Experts of a small language model.
Size: vocabulary 2048, 14.6M parameters.
Below are experts of layer 3 (counted from 0) of a mixture-of-experts language model. Rows are named gate (a neuron's input weights, with its number), up (a neuron's input weights, with its number) and show model dimensions 48-95. Each number is 500 + 40 x the weight over its row's rms, rounded and kept within 0 to 999. Numbers have three digits each.
Before each expert's rows: "comes after" lists some tokens at least twice as common just before its tokens as in all text. This comes from a sample of Wikipedia text that the model never trained on. Tokens count by the router's weight.

# expert 9
comes after: " the", " ", " a", " |", "e", " ("
gate0:458521509508491424492469447483525485577501485518525487506515499533443535461550563523460509537520556518555541478431488525503451361455480477494453
up0:523522456495510493504532550524461463514531558482394482433504518482519529517498495460422445542491507460425489486496527551506511493567494501440503
gate1:473490498523522516495539455545489566471487469527564574441498541492535522511493453482484512495480492414431438550487454480514452456495527480482526
up1:524459477376513455476446549519438490522520495442483485464537512482556525554467454523488552515402558401482539483499476516517470498534525544530482
gate2:509495484462485456551513479473466489495431544482480499464534524481515462428503408490468415443473506520488525509516471490490524493524446620516510
up2:494540422458433522574446562443537524499514495478467512547481562526491470452409533499502561479491485518499468470530413482498487534483508447530519
gate3:535408488568492508430538565511482472532511489523551510483441461564535486468520494529429493498466484439484550525452473537485497429420504504476513
up3:500540566460575496536524483480523463507503549433482481498493537483427462533487531428500506489599540528583441517545514496479489601557460552455529
gate4:421429478482509488466452479474455437548497459505497499488463519485478566509515513543491489531547570529495492481436485528531549530551485583459468
up4:568516543530513461549477464455482497601493510442469517575478504514528491589493530505498542504453498441481464527431497542560508482441518458561476
gate5:518505544544552541533467548515521537561459487521475462553524546493521464524550516485554414478432454474539534523541555474537476489524514515554498
up5:480456478486511527509488494546492541489475494369419491536436472503525502570507574514484467554447429536508458529541478474525498444545597488451552
gate6:572447515504486561499547569576525481455556480373407527464462459492451477494441476478528424492436553474511511494495523499522543443572460542466517
up6:551451504520473514475450564578516455420494524446439503469505441512448498551447501435527437488441563494505522456502493481594561487576490502444542
gate7:519491443545454486533453493456517491537475424478461474531494565522522560380512440515567457561411540471560509436549479542566520532531480422525513
up7:536490476506497449424508481492495461467514485468535531549507475487471474542514479485424496510529458525617503472511485525512550566481477556466445
gate8:497462484528519462531479492517570535626467559533448502513487501494541575466541530514461524417527436525509527516547499479517536527542540495472515
up8:457527557510485557520513485474508487525542476531545479478499506392457580531441552485536499562507470522460468527483511421425555526492502605434476
gate9:463530514454509525476518573448512460436538466505550551491505421434458516513454553467483464577506510505516518504465549536533486545520549491467551
up9:525512480529526469535527553522463493504414449516480535489473525480466547455532512515478491500455522487432483535498449496488494454437460531514463
gate10:462491484548502495465492432510540523470566493449494429472455484514471510438394508499508512423466474453494531521529455516536521522452508511469475
up10:471504503525468492420558487524502547501507509472447458478447484479514419484443504495560604535486479532488463507444404434463498451521476572426515
gate11:527500566548535484512548496491457498475541549469543567537563468533524469379472432538473559465486538492531539438488520529491526525553520441480489
up11:510392438467547516468508466465525491448442479502495522489524523480453448527509556523470466473565470446482526529451451551507526422440492502496503

# expert 6
comes after: "2", " |\n", "|", ".\n\n", " E", " L"
gate0:550570556465483504495422581554520493519515456529511488524473518513416571398512486490519401511528503439531503585516527422514478543503440519519472
up0:538472517515466508464534491559475444530481467504552489498657519497483533538529456494467552559411513533439540500495465481459490468443590482470482
gate1:477571481518445509494488566544510547482500522511557525504529514516488526489536414542550526529514529460532492556470445481424499471443600520462527
up1:542472500478451548500436528510462487531536636493458473487483487502532438556519477476444461544525503522499540509537494577537495512499480560496483
gate2:549465511511468540539526505449491481443547510557485443501518463477515535541469545464449459496546360510515490469478521503524507518563533468526494
up2:478566512546573499509469419517530516491463426548551561444424503519491503585530517502440472518568486527531480473523518489477444533488467558540513
gate3:560553501525486458430557452453499472555510457454476493431454508499522504548496492535550481496593471521496521497573472567409502507532539516499512
up3:509497525535503493496559539407522534538527502463471419505434534452484450558463478464503514531500501501515521566492543493487482505469599584472510
gate4:508513487472482478505532573469431438500526496443494506542482473474531419509389485502395494536486510485558527569474486490412526500481521479517530
up4:558475410474504481458424499513469479479510497490493544445535512558532543521498547521439543564514518498474445498455507540578570556557582448545481
gate5:516623524525501465446481485467462530496470507472518525529559560486495515483427506519443485578546491462511543491466544511522510549508562436542527
up5:465482491535469509479469473498518518410517485509435471496504501526435483472511539495449395502513511547540504496467579602525574501478481476465473
gate6:505549541503420525378468516551577500477472531530506510576500537451472510475487470565504474518475556450537490461431560533489415482431521485441488
up6:504429460591500459543450400470512463480492415530528466489543421491506463550532551415500525497480502478505512535520472532474507497485568520478500
gate7:502570511546473522518469416461466495509485429548491477514439501476539498537477499467436459478553407476477630515439533533472504542507518506484487
up7:544585497620457493478468498519481478495511528483519484526476452507486446524509532432505504497538488528494528488418514552524486458470482485449532
gate8:448577501500499457524492513449547436479482637469501508527418465569569446457524480503513480416457485446506525506512537558479519549523544511513449
up8:492514498479518461530520562584479511525484514505475522501566561462472499454516529525468468530563475529532538446523468435419452495403456501523498
gate9:495562504493514471518517541480463570493548515480450578550461557473523499444468553493422481494521490534548463535496489459494558438495518480498491
up9:530470516522441534442529465531520453549488513545556470476509479502535510531542476465491526503509510475510556486482540586492490546494429508476565
gate10:446521531480518519564505526498456572491485489442448503492513478528534477476425532509506530389475481480488514549504482485449550486487485514453562
up10:521502566462474498530551452498535499486500407532437527450415523466461581453467414435583487455602494515508508477531468500484464494590490484523461
gate11:508495527554469460482497547490536588463523571569487527517471499472538490496451498451450461519504574590473527440482495525561541469501551477525513
up11:479619547502446514515495489548544502482479508436536483619523495514492518418463541461490521510494557482485497480460519569582469508395546579538472

# expert 7
comes after: " ", "–", " (", "u", "al", "im"
gate0:528483498471452574540526522509538460532518401517496485545516539487496540466512506445561473497516547511554489521503406489512476459540543468458546
up0:557540543539509498463565499449601522552464466545444419485541497563503568485522456497429511494465445473529470433495451474525480492523472528480571
gate1:547420428600527440478517465490517559470451520507450497480540484501575528532582472584420511499427478547469477535497456500560463451497541482460493
up1:479489559529547456500491488524477507420512495494476493469506564492441559505449562478499495505593561538505505495553478524510532433543510585536501
gate2:539453474513466503505481575500489516488484476494510486462459555490553524463485538408501522463456510516503488459540500534504506464504469492517518
up2:523486458458440465447506501544522512509493392518490474437524515449504464478508448526491547440536505509542514487543505592529500476412425548513462
gate3:547439437512485531543507509472473578523518522450401500484509525451522517484486501441528472555510489545595461518503477537500476434521475487429468
up3:500470492506492538571560549504479399464478476484489501511455467512517513508525459500515531525516549518508541467517536518411505566481463521502440
gate4:543480528450426514523484507499488498515519575527489547476511537534472492412477533471515476489519531499527496478493491467458519512484422509517593
up4:533543480539503513414465554507499560498466442481509533524512524517422419620530481547501478471470480537443507492520505463502488519426516505529499
gate5:553461539579490442555487515459463505457523445545530442440388477517493500467536466497495487475516502499508461482509502514454513512515469558552520
up5:510546575445508535505538530483465487600541481485505531522522532493431412569460542526605563520481500485548517577493497495472510502409491484450500
gate6:498493464504471479497500478451522490503512506567424509603430550518544519396485392511416524466526429501516495487560463464475484487486503456508534
up6:519504439615498525425417491524482543517504485563458509536439532517530513437473446556451523508590425557470478509532535544469490448515521512472462
gate7:583542526579495420485421566468488482488455566523500571570458524517513538472507486402499480510517527497563488521523510481518533501479414523488469
up7:505483538518574499501525525563470566494437421507501502488457504486468464539441487505489573439541479525525523433526466409515501518475426560477561
gate8:478510531486507526448517470456483559514556547463527552480515522557511521412429465544448509502479522514516541483516573500468516518541545529484509
up8:506601446483538521494496446396522476468537504488522577484498417505472502507419487498455537525489491493460523491502506569509523543500556465516468
gate9:481475514476511457510536534531481479554543533494451503605479545505518472477521510480484577509527519505514531507526486476505518492563572506553451
up9:490493603465499508533526505564530429513485510483463481627487520552512482455515518517552641495489534547500560510532466436398481447526527529523446
gate10:535493538500508544533499490502494508525521531456469499506496474583513509489500474558562546430439482558464500418473453497438397516459522519502474
up10:517409527563507497513451475551471531544502542573518490437509505518544588522491468571485526469499519514419510447527486493473466529486540490453444
gate11:477550503528478488493520502508424469502482616459505538561515530487533462517494501457377369512493521505493565496532495528413509483506464505507568
up11:440458523438480496443463500551444519461477545503545521512537525502576527516512489474480557454543518531511567396507528526588574500498428528456534

# expert 1
comes after: " |", " D", " |\n", " s", " N", "3"
gate0:539456482529597517475563507488492579510495441467466505426505491489534528521586509521508431556487440532523484547464497493388544458503539398484579
up0:579511438513477514463496539508411490543460544519414496497466532503498553508493501515489532591563487477591464527450440557470529549500525492516444
gate1:544443504511471446504469525534453489550510492523536493518506534508394506521520511523460522472517450572603518458476527487475522512461562527433549
up1:487504547456541518542482450561544532434562545472442456471476529494454537523521595446489509455430473483466540493570488482485447482529492553472502
gate2:507467553438553552522504550477478528465565547486536516443508502529482529500422511490477501517565434541508545518472512496488497507491536522488500
up2:562511526452541511489495511421543565517580535539499525460430532467511508470451483568503433505570510510536491420474473467549486511496474503455550
gate3:440515513481464513503502519480484480446565528510480562483493489510555493491471488541517476511484510491497548531454552436476496463469455512488492
up3:518490504451509432490505525508452501492507494495554562466430509507599525490432522600561553543507416491548527483480507453524521493504464517484460
gate4:530517432527528486481524482452494451487460542471489530517399452452531525562477529439507504502464482435547490540482562452495465516461520474491510
up4:460480480508547522451510574449470539464501582520605447478457515516555491511518431524457572552497461491449451451493552465444513503442504576484534
gate5:525534591555463508524522466501452467486569447520532490431459533455537484439433507452467488427557409541449534490488522489519494461463446517473470
up5:522486511471525490441502499534538450513526539562448626479535441487502532538475520503511497465503490482494563490510586537438484506527503502506491
gate6:478505500462451511435497463464434515533461450450466520491453536507424524487517505471491416495485484471490502618521497454508522469460473466505536
up6:450477502422530461521529480526486535502566455517457497385453567484510566417415555517550512442518550516533504439532497474518463391546435476553511
gate7:507525523553534501505456613574544499526565600475547552528431527524469494428490526514421531548498546537571467469498515595496491481497480469448503
up7:462507482486512478433577424425532470493488454490502472505560470454492515553509483506512417482497584506463522598504537494520461472435469537514504
gate8:511546518448519539475433568510466481571541527472408545516436535505478496473505532415518392511485494451486547473507530516471491462521437525509481
up8:543523555525508497478413552514423434545520455457411473535461526475476509546504494523478391512492526515453461469516554493465491579520445539469503
gate9:502497493446579561485507524537572498500478576522469544505432473488564496526465518557449483536458550453516505520525511578455593502552445525439515
up9:512500482460522542506472518443511465493426489566486527514533596518552467541504556585507522501484537476538478467502461480551469451483438567535485
gate10:499499469489504406548537499499483530534586501476443467458449468506448562563531512531516521499527599476478475570483578547460556508507589528486444
up10:489511431565443494530507515399461508486560489441506538520546498540460517492529494575556488521465541516473525507486487540538536517462574461519482
gate11:542517543535525528579511480442523451497467432486413582576507489518471532479440494500495536506502455508500528550484492556484461532504479464435498
up11:497491467501517495446484502530467474494490497494612544450556554481474387503513472485475525561509522575548499460579478529523499503484484515574491

# expert 4
comes after: "-", " in", " of", "\n", ",", " to"
gate0:557524486422495538543565539486432529551595468500484443507450519466500497567536521485512518487477546472586571527423535475419467526502537456487516
up0:512502519463491525484572584510449535539561426501514488503457538429480470646549497527559520466493510453540567525461523507465424535485462469487540
gate1:549469504492480430614468554497524506489492531433514595517482473487510475521477463503481503538574525546499536484471531508495551583491510563538510
up1:496474505551531438444507466599511561480495445552463498425567456487602482512440479523453527465557505578497425456505441487540476536499521481456584
gate2:454501468491496483488504472532484470474499551440512504611454592529549472431449511490545475491465524482509505524561473505444497484500497515462460
up2:421418510511519472520538478526515446536525464505558489538516475600560509432522562505473519506518547463558519481477475484501448512524479481449470
gate3:567514493527503497463492546455481536494463496454459535534421485432499497531538458474511407511527524465569493438417520541444525471449453491445512
up3:492502505453507476550460487497430470467490506535512537558492467490563498462502539450570523540516553452473523516476486413489549531491519487542551
gate4:535465472478609489514534598515432484516465528449438527530452546485436480474461503528524523475430518436534553523492472525527533392457474560501542
up4:447521541526476506483462452518503536479508429492537541479541447552466517471479552449455499575556420528398482513509562515519461520409548478520486
gate5:497528519448470515487481552437465525578524532489439556524451530457464491517528502496487518509435510477505510577454502479530488459497511475497519
up5:507515426534471459460506399508473531497464478382573580432511509485493515470475526492563454523474493497493474520588531500499517551508475471452526
gate6:419470560538478499518546594560507358515534556405470473495471529527513468484512511503516502510533517514506491504508499527464443475506485597523553
up6:487492486460456493434490433510510468441523432438539558552584427459484532501508496523548498536460535422528494479491474524483539485448502433473488
gate7:541470495442503483481408626519501518500473556441419587520518589444464539501485419486467458541541492541551482555488485522519491537472522564465526
up7:515513583506486469509547538462511420520519527492499491491514543505470474534431529505458397480429541477534542512553565553470510457541429561569476
gate8:496529532492446399542506547483529476511516558402504463456492489463441432527460456509549474474558519571545486453468503499528551565527515486508434
up8:516535505455477440538437533462456523453495410508584535550502554569509511504504483522447550542532483469394467527522432480478496510516490523524539
gate9:504456530469513468578574529490462461446500479477560520484409518488478444564466489545549453548419489529496530560470517505499449530485520441485434
up9:535464478492475501506526568501505459484554544454490547520465500512431449494475505538501413515464575495513514544398495521465479532491551533483482
gate10:451496487508486479536445515565437536439477470491477507539499554498467482531514499525481533507539400507490532463421433536544426475451435486424441
up10:521438476465543493475543481483545537483499504439511485444439488541504546544568481488432502462483498551529445555581510486440483470467562546469516
gate11:487512408408410454503474467438468464512539492493468505436521447549465534581452483491450543520495504449502539585584485464500522485565492533547586
up11:502527472502536479436508523639436534527608488546545515507553473508441486518490521523522527441496493407465533492514493487479481447466494489487523

# expert 8
comes after: " in", " R", " of", " to", "ed", "\n"
gate0:508477466596457521449484503416449572487529500500522475498526497535542446525532529539516604508493551517418507546479613494538550546503522464555535
up0:537482468512498533540529450470501477449466489449557518562487521497512512469560483476443491548430455495497494482520588474475495478552573526547544
gate1:533450478519520454525532449493571488506497457423394552513531469500524443520507451529528476467495487550476507514509559570532469538552502468480529
up1:528512512452495548518432570541469476506461528502519492536487497466545534501479555438468581514553527456543547512484477456519515510500568535449493
gate2:575499607533508458351488474466442521460523494500474468452511543567525402523425442538528457491514523478501501479515493519493461561489411440542538
up2:455543510577466457571514457476505465490522504549519408527520505483570478492493486460495476563466520462498477499507538486472546521555533473529469
gate3:564515441457501536445431508526456488533522558456544483460538476538498481510490519517527473542452509486523529534399539574376488466502479519481455
up3:523564512446525522534469474507462487551493477462487530521484495472503471533504455466548463530534487490510482426498533466515496533490455479465488
gate4:502524522470425593499543522505489420499512514483548485516464535504508488452413481478470519464423539552479536518492507561543533599510499504562457
up4:502400430481562523549454452511483485487455612497528508475452489476537591489510386571485509489454488485535519533505515483504475479517511562566467
gate5:562496503509475495399597489478487436498477479537562558475445486488464496447490507528482514495492537521514548524458547499535428508452448518413483
up5:480526400456498570562468511478524479540556491448517458513614512538449480576539508477503506562553489510520440549454488520548579504522519484558502
gate6:520520508518447536508528520507492521491512579455473579473402497480602576532478519475421451466485503498583532522523595485504513476489509589545484
up6:524506569516505492464457420464478558535425461537442507557542541497407513453430509563485572496597439503472489441457512501516502515431511407493514
gate7:541454527531544469526509514488435481555475472529450546502447477509487516524540443514523512540488547482540483495536491533454539495531447471486560
up7:461510537526460409484472475507494528438466557542499482484523549564529485462491508500472499501516434541463524500534494443602507409443514484537475
gate8:579492391483440574446490501467472497508512529470481490489450513563506599462500483432492537490479523538451519486408499453517508480503523497466557
up8:520594554514443491489550475484496543463463477441501567471623487561439513551520446548445517515533539399490555499515474462444486548458505482455485
gate9:518478509435532473520524522427485490448533531518489543483437493442519499527508506479546491560523539531567480466424451408506426449456440535420486
up9:524521433489499460427491518516541488549544538495441514438543483566509465496515544493499500507455464438500534494476552524442485496461462495529501
gate10:492508569476524552574569510481550483502535497462468521459461508424527521445416475515553503478517492482508507510518566527462541570530452556528501
up10:448486483442504473429519533517518534444497519502496580565535474435534562452548463486490507486506599470388492555456486536502592528521435534466478
gate11:441537463474485496595534512520504481470473535508446470489494560501510471439551527412476516476488574483438540497487551542525522536497550505447535
up11:498459504501578482456459485479478506489509449547559496511488448548547450530460505541468486566499496487450403550468412473571477466466505422480503

# expert 2
comes after: ",", ".", " and", " of", " that", "er"
gate0:545521508408465492508520480451410521464578458506414441469429548499454511547444530543515515429493537500534553531398522455482510516492550526508519
up0:498437515438473543470557521448518519469548441568544480520525505563518477547487482564464537430484499596456555478507476485457470520550477501472516
gate1:481451537511521504523506530494490423516538441472495540493499547552459461487452468525456473572483430443499556576492527467496569525589536511466522
up1:488537513497482476489465489490484524554538417570509456491537571472457521543432470592563543558572499494510502508549488472569410547502484448398540
gate2:569436493455402503486557502472515485499508597446526521479500488483469528557401462492549447461573495451466485481524489472402556485437442533521537
up2:482454446415525516583475403493451577480508495517466498500530550458537554511493458462510522464480527464542448524466497509514486451521499456557444
gate3:552476506515462458534511524483487498449499485564499529471515546424448490494520481560509461453474427491478485536557577492519466508486553458488486
up3:456558505483496506496455476533486530500476539467557483520531466504532557485527513425508509517556560539540461509558488475506584526500456489531530
gate4:500528497540498462548498523400514528461525498467480501453621506552517434522455520534551553450541440610476462514479401541410457505519581493470524
up4:465503508446547497465465544527497511447469501474439508484537496602445460536466516494569553534531504518427486480486437493501537489518498534555490
gate5:513465563483566442524586579508525507542524475570476587438507486515491561500457482501540530463538505436497475469464549534445420465499477498473517
up5:465462549391561510461558576494502538476564452506469578456480528428514414508497541542517534418507506456527551483463500544521496530512456491434484
gate6:512596560528467456510430517499498506461501479457512482536426577527503466463513555462467450522518492389487418481473463534495521396520531487520533
up6:530510526511510431536493529537518555496544466428533512487474545488480405591530507488544555438566467437420510522461445484514537486510542495518549
gate7:436469471460504521505522459434544474448516515473515457482485487545430455523571546522406491435474495457458496492510532499455506534532517515545500
up7:582456514447494483551536526480471516545522543514519549463506503427506545494456415497629442510548503567539459493495506516465489585518430491515546
gate8:515518479524487505574436511519521517526451510507436542515518501454430484504498451514507527511533516546499499528461489509436525410488609531519475
up8:434489520553555527568466484520472553532525472431548508526509480506507547399433497518552453547473480436511521428495506485468456463416483495488557
gate9:438495510517518548535448578483489482547526499483454478570484511394447458590474568512463512508496397517551476431491444512455473485464501445499514
up9:492471468539477518522579541567452505501515481473526555460517481524490471458488482515516498519464534511499506514456443550521450509528497519498521
gate10:532470526431466519613489477518449511406559491535436477457484464577466494469507486495487430441504517471539532504494462458471530516498560432525439
up10:470596532538521458470457513504549476516528432496495515503534518551526535516514471486479478484521448561456537394509524564452489548489541434514520
gate11:434492500489519493581481465483476605443517467522528440447461531454562530428447466486493536550537443514475512526508481447418584457564450461506486
up11:472462460442496492514502468528535569536455617453539475455532483645546460490452512515501465478476489471489514551450484531449428562522499544539478

# expert 10
comes after: "0", "l", "g", "c", "r", "b"
gate0:506452507538510480467555482453522455485530531487537493455560492508478468540588443506477548543416487572536459489489582570499514485479537487519420
up0:470509584524457518460539546521492423522455439508485485537493501498511537494490473536507499422521505423521518484451569517453495570461481520432484
gate1:444518499517490536546488486455497457469487596508520526542426520506525455486490481497559527471475519477460513483463542467485608547428529515495485
up1:516522508564498478381556413456476470488526494516478469516525587555503478491543475479522446521444532491443492493498476504443523499491550522520533
gate2:537552547490428420474523534516488497486514454446554464497555464569528460609496478513502453442467508401440469545508568468524500487410483500429474
up2:485451446482585529526487487451477445491480554433435520530471513437474518530500488481458452576531509527547426492532546522482490540493464594540564
gate3:497448525435464508553482512507406487445443493487530453495490485475483494458485489499448452552516497495518491480518518600533536534475575517400497
up3:501500476517505478512563465472437475545476498519522503434472570464488500510553555605477493537537441525549491537501487530568466548449505400522475
gate4:636497547565508437417513524532509478533459502435495470568469476566539514535527441536491513517501461482494520533443574617495589591471505455527484
up4:489511577539511433448558579475487492467508493450515462508447465489492527596608418556524450493481497529473491485557484554545562526516455494469576
gate5:526532505547541512540447512507487472530489517484496491519488563528497533473496546483432483551553485519528493580588489536535487467512436535441462
up5:499448505551475572528467484510510490542439499521529497573478568505524495446540602484444497545526551511487585515510447496564488490530478557414458
gate6:608460561490434490526503560459567460531514473485444545513447493541468458548543481571479505512457439497528509490456522552468543542499522488512491
up6:561466552546416491519542473459535493507529495547536456416537527569535484524501442564564530585466517519518442491505525517470587512520535485469475
gate7:537544460582512476513514453513496540499438510481469511474441571500560479484513483520494535551456480498475520506476434530428540486491508439516441
up7:527567506538454416579537480405405493460548534482494497471480522491485408530420475474546523531533470625505577496488518482501531513458490501542524
gate8:486536430516452512451500539483529470556548443518529432499444441529498533470469531503441458479521496471512486449545482518484453482460479469495423
up8:498532418511476459571468536499482555495489541523459543491554525484486444494516487596535561518418509512488510509457436474524469563472512483574486
gate9:561478538481549485487525484491506535441459469548522491458522506505542477438497511550412447495497446558466545481526575508485469473522479461557507
up9:592465444500546564500514448511495492519478512573504526455525533510554460420506473539452505547508512517496524495516579537523564488466512505547554
gate10:528452545552507454577594529536533553504492554460491449484407524463523456471544541492482480485565498527484457457480458492490425440508498482453512
up10:553549484459561510505424484502509486499521507458439561420507458622425483572472477466558520534458537499587492568514505439520543480475491530552523
gate11:559554485499525555515496472489435514523483487547506505475504522500437510432393550454447503566472572481459507552526534515541405456489548479599494
up11:478489495585542524492513529471421410452466508539500500472481409487421507512508426472516399503563522499485579504461505535468532529498482484509423

# expert 5
comes after: "1", "9", "3", "8", "4", "5"
gate0:528507598564395510480586473464503522514486527512477435472539555527548453500564487481521525379411482581507448528537497513498418478499539471533471
up0:459524513510523407499523476478553527531580519512521480525520535442544466582523473484504500502450449526468424498495516509532440478441484529506458
gate1:527494517591422530560520523464474550550456435455438464499434533406493477439546506502448501482450453569517484494515514496387445461421477494489486
up1:463527533568502517551492443650449477487512512533480520563496480545520505492499565543485538442494554435521545498563410510472493463547563518495444
gate2:572515547506512480576538558502458541533521465428402521494464535462502524589456525481528473500467331564512546476439526502510491464544458493482570
up2:484493452503507420438504463472478469506477549543584487447448510558549402477459493548482475511577513440496467500512484496457489547437488504538447
gate3:493532512483530541546477485564478505502564496570428506424493485510518484496492486588494539461531414472471546523510517565484551528559538523545475
up3:468452519510522481485462553533500494540498483489562484523437491501479518522377510471530489504501583570513495466508456485515485454460399556547517
gate4:539474508513471519528530606496502481495520545514521494502444495526557478469549499514516498584514523456455520568458478472488569496538506521455523
up4:572486486505510520502498447543467546511520479475525478532512517524509467516505537553518469462508465500542511427470494492573470480494497415515506
gate5:567563541564515434496500539460510481508475496445445544421509563441453475470502489524427445523563393507494537499523459526473535534550565524485477
up5:492490523544520416528464578532471473513520520499427554457466542494535465549375479553476519537580468419513561465444506480468498547489529482448526
gate6:477490494598468505537488456523527487561520518559417488502442466539537391440509500490509533423504445518511486521512489569481523503542492509511415
up6:512556504499540463540480496569507454524551448517516479484411437470521529532408550563545531529520521512520508511513450538504436483509516477479512
gate7:543558519499481519493517490419505483564552545540536495420428539526452447585479534496534505509517529522550517508486519530508525499403538496550451
up7:539518469501535471513559552474533512514554487450534458525528420564481491536494483441461508453504572462450486516490480520519496484470497550532483
gate8:518532456536500566539515498585398429495507548463527544459457519467533505485561563480442487530467550464540502471496578512404569506527515482484485
up8:512587605571493434531469496496419570525499478481431483539501563499627488518494483504520552456513455498488524436502473467507482469435501443510566
gate9:500520581496538416528512561504492481496530468511520470471472530598577436417517518492586481470500534493480513506504451473460506489475507509476495
up9:505516546471481453500537498453485503477463464495415491480459518460506378521424421441500517423514517599439501449506464448483422527422460554474495
gate10:541526498531481489484573485510447553451539510573479500425527528502501507501512523562523454539461491548531470567449520529473490473508485532517495
up10:542493522553437473485572462445503536432574415433440472465502506495464547583588441479539442477518486531514455563473525523422456563492521496526489
gate11:487548497539495447549518480494430560491555435561483487445510530525449529515468458514484521497511428496537544506465532461485435499428471490511604
up11:499412495496440407520512528513506550498526433515507519450503476471494506444532470506515515482457453554531463458456474471433501482479549544512405

# expert 0
comes after: " |", "s", "a", "ing", "es", "k"
gate0:472523512519469442528484516462471486553495575508499516491523560623479450501553469468480532502504411532513513483466492549455548527568544489516500
up0:530444516473539481404582563517514498484562450471536514441516454441547442496566575512476495505549463576530450502567558519466432502534484445451463
gate1:506562452483466574455490506517518491519543571379481495481500496527546541418602516521497511451530482556573536460475591512477561554491542558476526
up1:481505561542527491532565454472484512519471491531522520562457531470450436498486506515503481499464430518433525493496492540495483468554440499472549
gate2:412581457511499501539494514535471472503519440502494507532432487567496359505491516546519511501450523408471595497428489520468556547510503479486482
up2:483517459484514438462423479527549484547560503570458502518452521536478505504584492527465530580502507432460445500494400492484527477467486527546523
gate3:512492490513479463546549467497471521417460500490414486443524511500462507567496513496442509441471534529460506477496525511517470472520493507490554
up3:399468537530471537524511498514538488418483517490533468503482476552538449549539488509526445493486450475474488540494522489541516497501487522523517
gate4:505613577535503500496481509513534451466513503433507478545477511485598474512576469530527508484505525456458520529551456511494525513471605460511482
up4:467504484472499525474450505563504547486454523521473553571500517465444454448457455546518457506498537482572473484474471470482504574441501452525461
gate5:504593522488513485503457534433380494479512488502481507483474566460536491453434505476478488504455450526489447500521498512462450544491489512489509
up5:437496535518488525482470484535425518479514464470504517494508609564510451454498465487528469464460538494512481480537536472476484469460513591521624
gate6:475494545511502534549497490561492480465517485401495508555477511552512481454567478558464520459501460517516524484519465537413491502515524483509514
up6:529441494508501544668550460513540468523545469483433499508416481455556533527490558517549515532527553494491485476522394458502497518531493494444497
gate7:574467543504514529536515525490468472498529514580532514490393561491526501571411502410460521495552430516468530567514502505535474528535503475503550
up7:499544510492503483452484492492491504569568490553573451514459502389555535445430492443472543523549537510530592473526494486508568479494489459432574
gate8:535435478470509509502576471518481464498503558542488516456504516490502533571467501512512539444463512511537525513467512475512490419480491449480492
up8:536515483469495492456444510448544469506503536504548497527437481469427424477472518451463460561508462441488514506505511461492521562447455519525496
gate9:564488480538414415535477522538511438442464544484488504448511480490553460593503511534500577424511468470567502519504491548485474499526525465485510
up9:568497518479540552491526497483444510501467523529450529539448494420530454542494531417497513495467461499447537526446437527521467514502477561469527
gate10:495488509471489497512539536464547510513533505475504441533519538516459499454531472496491500489431547434484521559452510466394480441351522529532499
up10:498439555439506587506537536525461583520561479501526507454547499566455440514497493464560489492502501504491546475455561469491513574506548495569489
gate11:480453496530529521492550459527553503454541479498474504498505438448536492519544546503504522492480412562550472589529507515488528449508521397493488
up11:517517484492484534488439539441481501498524585551507517493526501489485526494442510430511457584499573504504507466477490428532575480516473589514498